config = dict(
    num_hidden_layers=12,
    hidden_size=128,
    n_experts=80,
    experts_per_token=4,
    d_expert=48,
    d_shared_expert=128,
    hidden_act='geglu',
    moe_layers=[0, 2, 4, 6, 8, 10],
    router_score='softmax',
    normalize_top_k=True,
    routed_scale=2.0,
    balance_loss=0.00263,
    balance_bias=True,
    router_noise=0.1,
    init_std_router=0.0218,
    lr_router=0.000678,
    vocab_size=7624,
    norm='rmsnorm',
    norm_eps=1e-06,
    tie_word_embeddings=False,
    optimizer='soap_variant',
    learning_rate=0.00433,
    beta1=0.95,
    beta2=0.99,
    batch_tokens=32768,
    max_seq_len=512,
    train_tokens=308900000,
    max_steps=9427,
    dataset='wikipedia_en',
)
Below are experts of layer 4 (counted from 0) of a mixture-of-experts language model. Rows are named router (the router's row for the expert), down (a neuron's output weights, with its number) and show model dimensions 0-127. Each number is 50 + 10 x the weight over its row's rms, rounded and kept within 0 to 99.
Before each expert's rows: a language model's description of what the expert responds to; "comes before" lists some tokens at least twice as common just after its tokens as in all text. This comes from a sample of Wikipedia text that the model never trained on. Tokens count by the router's weight.

# expert 31
What it handles: Structural tokens in infoboxes, headings and tables, like Born:, Succeeded by:, International career, == marks, table divider rows.
comes before: "\n", "\n\n", ":", ": ", "==", " in"
router:67 38 51 58 34 50 46 43 42 50 58 55 38 49 43 45 50 47 55 34 45 43 52 61 52 58 40 60 33 46 77 41 64 53 57 54 40 28 51 59 56 62 61 59 52 44 35 42 49 64 68 44 45 67 46 34 69 55 46 45 40 51 53 36 52 63 48 41 49 54 46 62 44 48 48 36 41 42 76 52 34 73 54 42 29 49 52 37 42 59 31 59 45 60 40 55 57 54 35 59 35 56 44 48 39 44 54 47 46 44 48 51 66 48 56 48 42 62 43 42 51 35 51 60 36 54 36 55
down0:51 72 58 48 51 28 52 63 43 60 58 49 49 56 48 50 60 54 43 46 59 57 60 55 54 66 65 53 66 65 50 60 59 48 50 36 52 36 33 51 40 54 48 44 65 64 56 57 56 45 41 49 49 38 39 33 63 49 51 63 44 70 46 45 43 45 56 57 39 38 25 50 44 36 38 64 63 46 44 59 60 52 42 37 51 31 57 58 56 65 44 41 68 64 69 43 41 52 64 40 44 51 50 33 34 59 47 51 55 46 50 48 47 69 37 62 53 55 48 37 52 64 73 49 52 45 48 46
down1:40 53 48 55 62 55 55 50 55 64 38 55 27 49 56 51 41 60 41 44 45 47 64 52 58 51 42 58 62 59 59 56 54 54 42 53 65 49 48 46 59 70 68 36 55 53 38 57 36 61 66 51 50 54 47 59 43 42 24 59 11 41 49 36 49 55 45 55 47 49 39 52 42 45 44 62 51 41 58 65 52 57 48 44 47 62 43 39 47 59 55 47 55 59 59 47 69 36 52 49 46 56 50 34 30 44 36 69 50 26 46 46 37 43 38 44 59 60 58 43 64 48 57 50 48 58 39 68
down2:66 60 55 47 40 45 55 56 48 44 39 45 40 39 40 50 57 41 44 50 55 45 36 52 20 48 41 55 33 63 59 39 59 43 43 40 42 67 05 47 64 46 45 53 55 45 50 32 49 42 47 46 54 56 35 54 53 41 56 50 49 51 57 41 48 40 51 51 43 44 52 48 55 44 49 34 56 73 67 43 55 51 53 65 60 61 44 53 57 38 38 58 35 48 59 55 39 52 44 60 38 37 40 49 37 40 55 51 41 61 39 66 34 51 63 45 54 65 39 46 56 33 54 55 41 42 50 41
down3:48 46 45 47 61 47 53 44 40 60 49 50 52 51 47 52 37 56 46 68 38 66 55 30 47 37 57 38 35 48 31 25 61 52 48 52 36 32 44 42 51 44 52 61 46 51 41 42 42 42 44 51 50 59 39 48 51 70 77 39 51 33 49 42 48 54 41 60 59 30 45 71 45 45 42 61 63 46 51 59 45 55 43 47 60 59 51 45 49 50 42 82 59 37 46 37 57 70 49 43 36 58 51 53 49 46 58 52 53 49 43 58 49 34 64 37 33 53 36 53 63 30 58 50 51 59 50 43
down4:52 51 50 53 66 61 61 55 71 42 54 45 37 47 48 61 64 56 54 51 59 44 48 52 37 58 55 68 52 48 67 47 59 38 56 66 52 41 49 49 47 64 54 41 37 39 54 56 57 39 76 61 44 54 50 39 33 57 63 46 47 60 44 40 42 32 47 71 40 38 39 42 51 55 59 74 63 51 45 54 61 51 56 47 27 56 39 71 50 47 58 35 50 53 59 48 46 60 62 61 48 50 47 45 61 73 37 47 27 57 61 52 40 49 65 48 46 62 51 59 54 54 54 47 43 38 64 63
down5:48 34 52 41 33 47 55 29 53 52 47 47 53 41 49 48 34 68 44 54 43 57 52 47 55 53 41 48 74 46 65 42 30 78 67 59 56 55 56 54 47 50 48 44 52 43 37 47 43 45 57 43 50 49 50 35 45 50 34 39 54 33 58 57 35 59 53 53 56 59 29 37 50 36 39 75 49 46 53 76 61 52 63 54 37 48 45 55 43 51 57 51 51 65 46 49 37 41 41 45 52 48 47 47 49 62 38 66 48 37 42 47 55 28 51 70 53 41 68 55 34 54 53 35 41 58 56 54
down6:39 49 46 46 56 53 37 46 54 54 38 42 52 49 38 54 41 62 41 47 46 55 52 58 37 37 53 59 53 28 53 38 54 38 38 47 42 64 54 60 50 56 46 68 46 62 54 36 52 51 56 47 48 60 54 56 46 62 51 65 32 41 54 46 36 60 63 61 34 60 61 48 47 62 66 34 57 52 60 65 37 32 64 45 44 38 60 53 41 63 40 34 47 52 47 50 54 61 59 48 36 26 64 55 67 59 53 66 45 69 54 41 35 61 53 59 45 57 36 48 45 51 53 70 26 48 66 51
down7:56 40 61 39 42 50 49 60 52 48 63 37 49 44 36 39 45 27 46 51 55 44 40 48 40 42 57 67 41 49 48 49 54 63 61 78 59 56 52 58 56 55 73 60 56 55 57 62 48 48 35 45 50 59 49 34 51 53 44 65 69 55 31 48 34 48 51 63 48 57 42 56 39 34 63 39 58 55 51 64 44 53 41 42 39 42 42 46 31 49 32 62 34 68 55 66 56 65 45 55 45 55 58 58 63 33 26 40 58 57 46 54 44 64 49 52 30 52 44 41 46 52 49 55 37 57 49 42
down8:60 50 58 55 44 56 55 59 49 44 48 59 48 49 62 56 48 56 49 57 48 65 62 48 53 58 68 40 46 35 40 49 52 52 56 49 52 49 62 39 42 64 51 87 52 39 57 52 66 36 57 32 36 56 32 41 56 62 56 72 61 34 38 48 58 46 60 41 49 21 63 41 35 56 38 50 27 51 39 49 33 37 40 49 42 61 45 42 59 47 57 41 59 48 44 48 48 45 52 37 49 50 52 48 63 71 51 62 63 45 39 49 43 52 53 54 63 46 44 39 44 53 45 51 65 40 49 66
down9:50 35 54 55 47 39 59 45 46 48 51 50 59 52 38 45 42 55 46 63 43 42 36 68 50 41 26 33 62 45 58 35 48 50 42 35 59 59 54 34 61 56 62 57 38 32 48 43 36 37 67 56 50 68 60 42 62 51 43 51 49 59 54 42 43 46 62 53 35 59 43 56 58 38 33 49 49 41 45 64 61 46 50 42 63 55 30 47 43 60 44 60 51 36 50 64 71 55 55 26 58 33 40 38 47 27 61 44 47 50 59 52 44 50 52 46 68 55 54 53 55 61 53 54 49 63 31 63
down10:53 66 54 51 42 57 49 48 52 71 49 43 49 58 48 52 57 68 54 46 50 67 69 49 38 43 54 57 50 49 34 58 35 66 58 59 60 50 54 57 45 53 49 32 60 41 47 73 58 58 73 62 57 56 33 44 62 37 41 59 57 45 50 61 52 58 44 58 40 74 50 45 33 45 45 56 46 33 44 56 49 36 56 48 61 52 74 48 52 55 57 52 48 40 61 42 42 52 54 45 63 40 29 61 52 57 36 71 63 56 67 50 53 59 59 42 37 58 38 56 44 42 57 50 50 58 50 72
down11:56 56 64 59 39 56 46 52 57 68 67 52 49 55 61 50 42 51 40 39 51 51 52 51 46 42 49 36 59 44 48 53 47 55 43 51 58 48 49 59 43 31 49 57 62 66 58 40 33 60 50 28 44 55 64 43 47 50 67 57 61 68 60 59 49 51 67 32 38 53 47 63 57 49 54 44 50 47 24 35 58 55 35 61 44 61 53 40 54 57 47 31 41 65 62 49 47 43 31 39 52 37 61 38 55 72 68 42 34 53 26 42 52 55 63 55 42 54 47 51 33 30 47 49 48 48 46 49
down12:59 51 43 40 70 42 49 55 66 42 43 41 50 41 30 60 49 51 56 44 42 42 40 50 46 57 57 40 67 57 49 41 41 39 60 32 32 62 49 39 44 44 33 47 60 43 64 64 45 24 39 48 54 47 49 65 56 32 61 50 42 48 42 52 53 37 56 29 37 44 47 50 57 35 37 61 60 58 57 49 57 47 55 49 44 50 66 62 58 71 36 47 55 55 62 50 33 49 56 51 37 52 38 49 43 61 59 66 57 53 54 27 46 60 60 56 56 44 52 40 46 55 36 49 39 59 66 33
down13:66 57 21 48 62 34 50 47 52 51 56 32 66 41 45 51 50 56 30 63 40 42 52 46 45 44 39 45 43 48 50 53 51 28 41 56 43 47 70 44 42 56 57 54 50 36 48 59 53 57 48 56 43 45 45 70 47 45 64 57 35 38 51 37 31 46 46 65 43 53 40 46 47 62 29 37 48 64 50 40 57 32 45 61 55 58 56 57 45 44 41 48 54 54 38 38 43 43 62 58 38 44 65 42 59 38 51 64 48 39 60 53 30 56 34 46 54 62 59 43 68 72 48 39 49 53 46 50
down14:69 61 37 45 59 65 47 50 54 48 56 56 46 50 45 46 63 63 52 53 36 70 45 45 69 61 57 43 48 59 44 45 56 47 40 48 41 37 56 61 56 50 62 51 53 56 43 45 73 44 49 49 67 52 49 32 39 51 45 59 49 40 72 48 62 54 42 56 61 34 64 46 67 45 31 62 63 60 46 40 55 56 70 49 60 62 53 43 55 35 44 37 44 53 36 56 49 55 42 59 55 37 69 33 55 53 45 41 51 44 38 56 40 52 44 43 35 53 32 29 60 40 49 64 56 68 46 36
down15:51 53 51 56 51 36 45 42 40 52 33 43 34 58 57 55 62 46 57 38 50 55 50 53 59 39 63 47 69 49 54 40 53 49 54 61 50 56 55 28 31 59 46 57 62 45 62 71 52 53 48 66 45 45 54 72 48 47 45 68 59 39 54 60 42 50 50 36 51 45 50 47 54 57 57 49 66 51 33 55 75 46 53 69 46 55 64 50 49 45 44 48 67 40 28 30 68 46 50 61 53 61 61 33 49 49 46 48 52 63 43 60 61 30 53 62 28 65 62 41 39 53 55 43 49 56 58 44
down16:49 39 52 50 53 62 42 36 63 36 39 46 49 40 43 48 29 51 58 56 52 74 46 34 36 40 43 53 45 43 50 40 51 45 56 44 34 43 35 64 47 57 52 66 52 39 54 52 50 50 53 66 54 51 47 46 57 61 34 67 31 50 38 45 40 41 77 55 38 46 41 50 45 40 30 55 65 54 56 56 40 40 34 54 53 59 42 58 60 42 50 47 42 63 66 55 51 44 57 49 44 64 69 56 67 62 46 28 51 29 47 62 46 34 54 49 51 46 50 33 59 57 48 70 53 56 49 50
down17:60 52 59 62 55 50 37 49 43 47 47 52 37 57 42 57 72 58 48 57 56 44 42 57 64 62 35 58 42 42 54 38 51 48 51 32 39 43 53 48 65 51 54 26 47 45 41 64 63 64 43 49 59 57 51 60 48 66 48 63 62 44 39 54 28 44 60 34 39 50 43 49 35 54 51 44 35 30 56 54 47 63 35 69 54 38 49 50 54 36 43 58 46 52 49 38 48 69 55 53 59 43 66 73 29 46 46 30 32 51 38 52 40 45 50 58 66 45 46 43 47 52 46 54 59 63 41 58
down18:67 55 42 39 50 52 45 55 65 52 50 55 49 75 53 39 51 55 59 42 56 42 53 54 44 51 48 45 57 62 57 57 54 36 31 36 46 71 43 46 48 51 60 52 46 46 61 31 54 43 53 42 44 59 31 40 54 45 75 61 57 61 51 54 41 52 54 50 58 52 52 49 54 55 45 61 53 72 49 38 39 63 51 38 51 54 41 53 68 48 54 17 49 39 66 56 59 41 43 53 53 53 57 59 35 25 53 46 55 48 56 58 43 61 52 65 62 37 40 70 41 59 68 46 37 37 62 52
down19:39 44 42 47 28 56 48 41 40 42 46 48 58 34 50 34 50 42 60 43 36 47 51 54 64 62 40 41 41 40 48 78 68 46 46 36 40 56 66 39 29 56 41 44 49 55 54 47 50 68 57 61 35 59 50 48 53 35 60 49 46 60 37 56 50 45 23 42 65 63 46 74 43 55 46 51 53 45 42 29 51 47 49 45 49 40 59 38 50 56 58 57 57 50 35 67 51 39 58 48 66 43 59 54 32 37 42 70 50 42 47 41 60 47 48 57 61 53 40 49 39 63 54 57 56 50 61 41
down20:48 63 50 56 57 60 49 63 55 34 58 56 61 41 49 55 45 31 68 51 59 54 45 58 62 53 59 46 40 47 38 55 44 62 38 48 57 58 36 39 61 40 44 46 61 57 56 42 45 26 41 68 42 30 41 45 35 50 54 58 42 55 49 67 19 33 33 47 56 47 51 62 50 43 55 52 57 37 26 42 49 40 43 56 46 41 61 50 45 53 40 55 62 50 52 39 47 41 46 53 56 73 51 35 44 53 45 50 42 42 66 61 46 53 52 49 39 49 50 61 65 53 65 31 72 61 55 51
down21:50 39 51 39 62 52 65 43 35 49 51 55 40 53 52 49 62 48 34 46 45 57 48 62 63 60 51 54 39 44 65 29 41 52 33 64 35 51 56 59 60 48 49 61 50 50 61 62 53 57 38 49 48 39 49 46 34 65 54 46 60 39 57 57 47 44 52 59 51 28 62 56 39 28 47 32 43 40 43 40 42 56 69 45 54 52 31 50 44 55 54 53 53 64 48 28 45 51 64 61 46 58 69 55 55 58 50 48 60 52 52 63 64 43 53 46 52 60 47 28 30 63 42 67 33 65 55 55
down22:45 35 42 28 46 44 58 71 68 47 53 47 36 47 54 54 49 49 55 49 60 36 47 45 38 53 44 20 46 57 45 57 52 53 50 72 56 54 62 43 43 40 36 39 58 51 40 69 52 68 47 67 46 43 57 64 46 39 45 57 45 41 43 40 38 53 59 57 23 43 51 52 43 47 50 54 40 40 49 40 60 63 45 47 64 32 56 69 70 61 52 35 59 33 40 56 37 32 49 51 64 70 46 39 54 50 61 56 46 42 60 38 46 43 47 52 55 56 42 56 51 61 53 43 53 56 55 49
down23:57 42 58 47 48 35 58 54 75 41 58 35 54 50 78 50 43 37 61 52 65 46 50 56 59 31 38 41 46 37 54 54 59 69 61 44 53 48 47 47 35 48 57 52 39 59 47 57 36 41 50 46 59 55 66 23 41 37 43 37 48 62 34 57 42 56 46 39 55 42 52 74 40 45 32 59 35 52 46 55 42 50 45 46 73 50 49 55 34 42 36 56 47 46 53 44 48 49 46 72 43 51 52 53 67 39 51 58 46 60 49 51 62 58 60 48 61 37 52 56 39 65 44 59 47 64 53 54
down24:49 63 53 56 42 51 65 23 42 48 37 34 43 41 34 50 46 69 57 52 50 53 47 35 51 56 38 56 43 22 50 52 39 42 76 58 35 52 64 40 53 49 52 63 45 48 39 50 27 47 49 50 37 54 63 45 41 40 49 45 56 38 53 33 47 57 59 59 40 55 68 53 49 44 36 62 37 59 56 41 48 55 63 58 48 54 54 53 54 31 43 50 45 58 31 57 47 40 42 41 50 58 54 45 41 58 30 53 50 47 55 42 53 48 42 65 42 63 42 55 53 39 39 42 64 52 26 41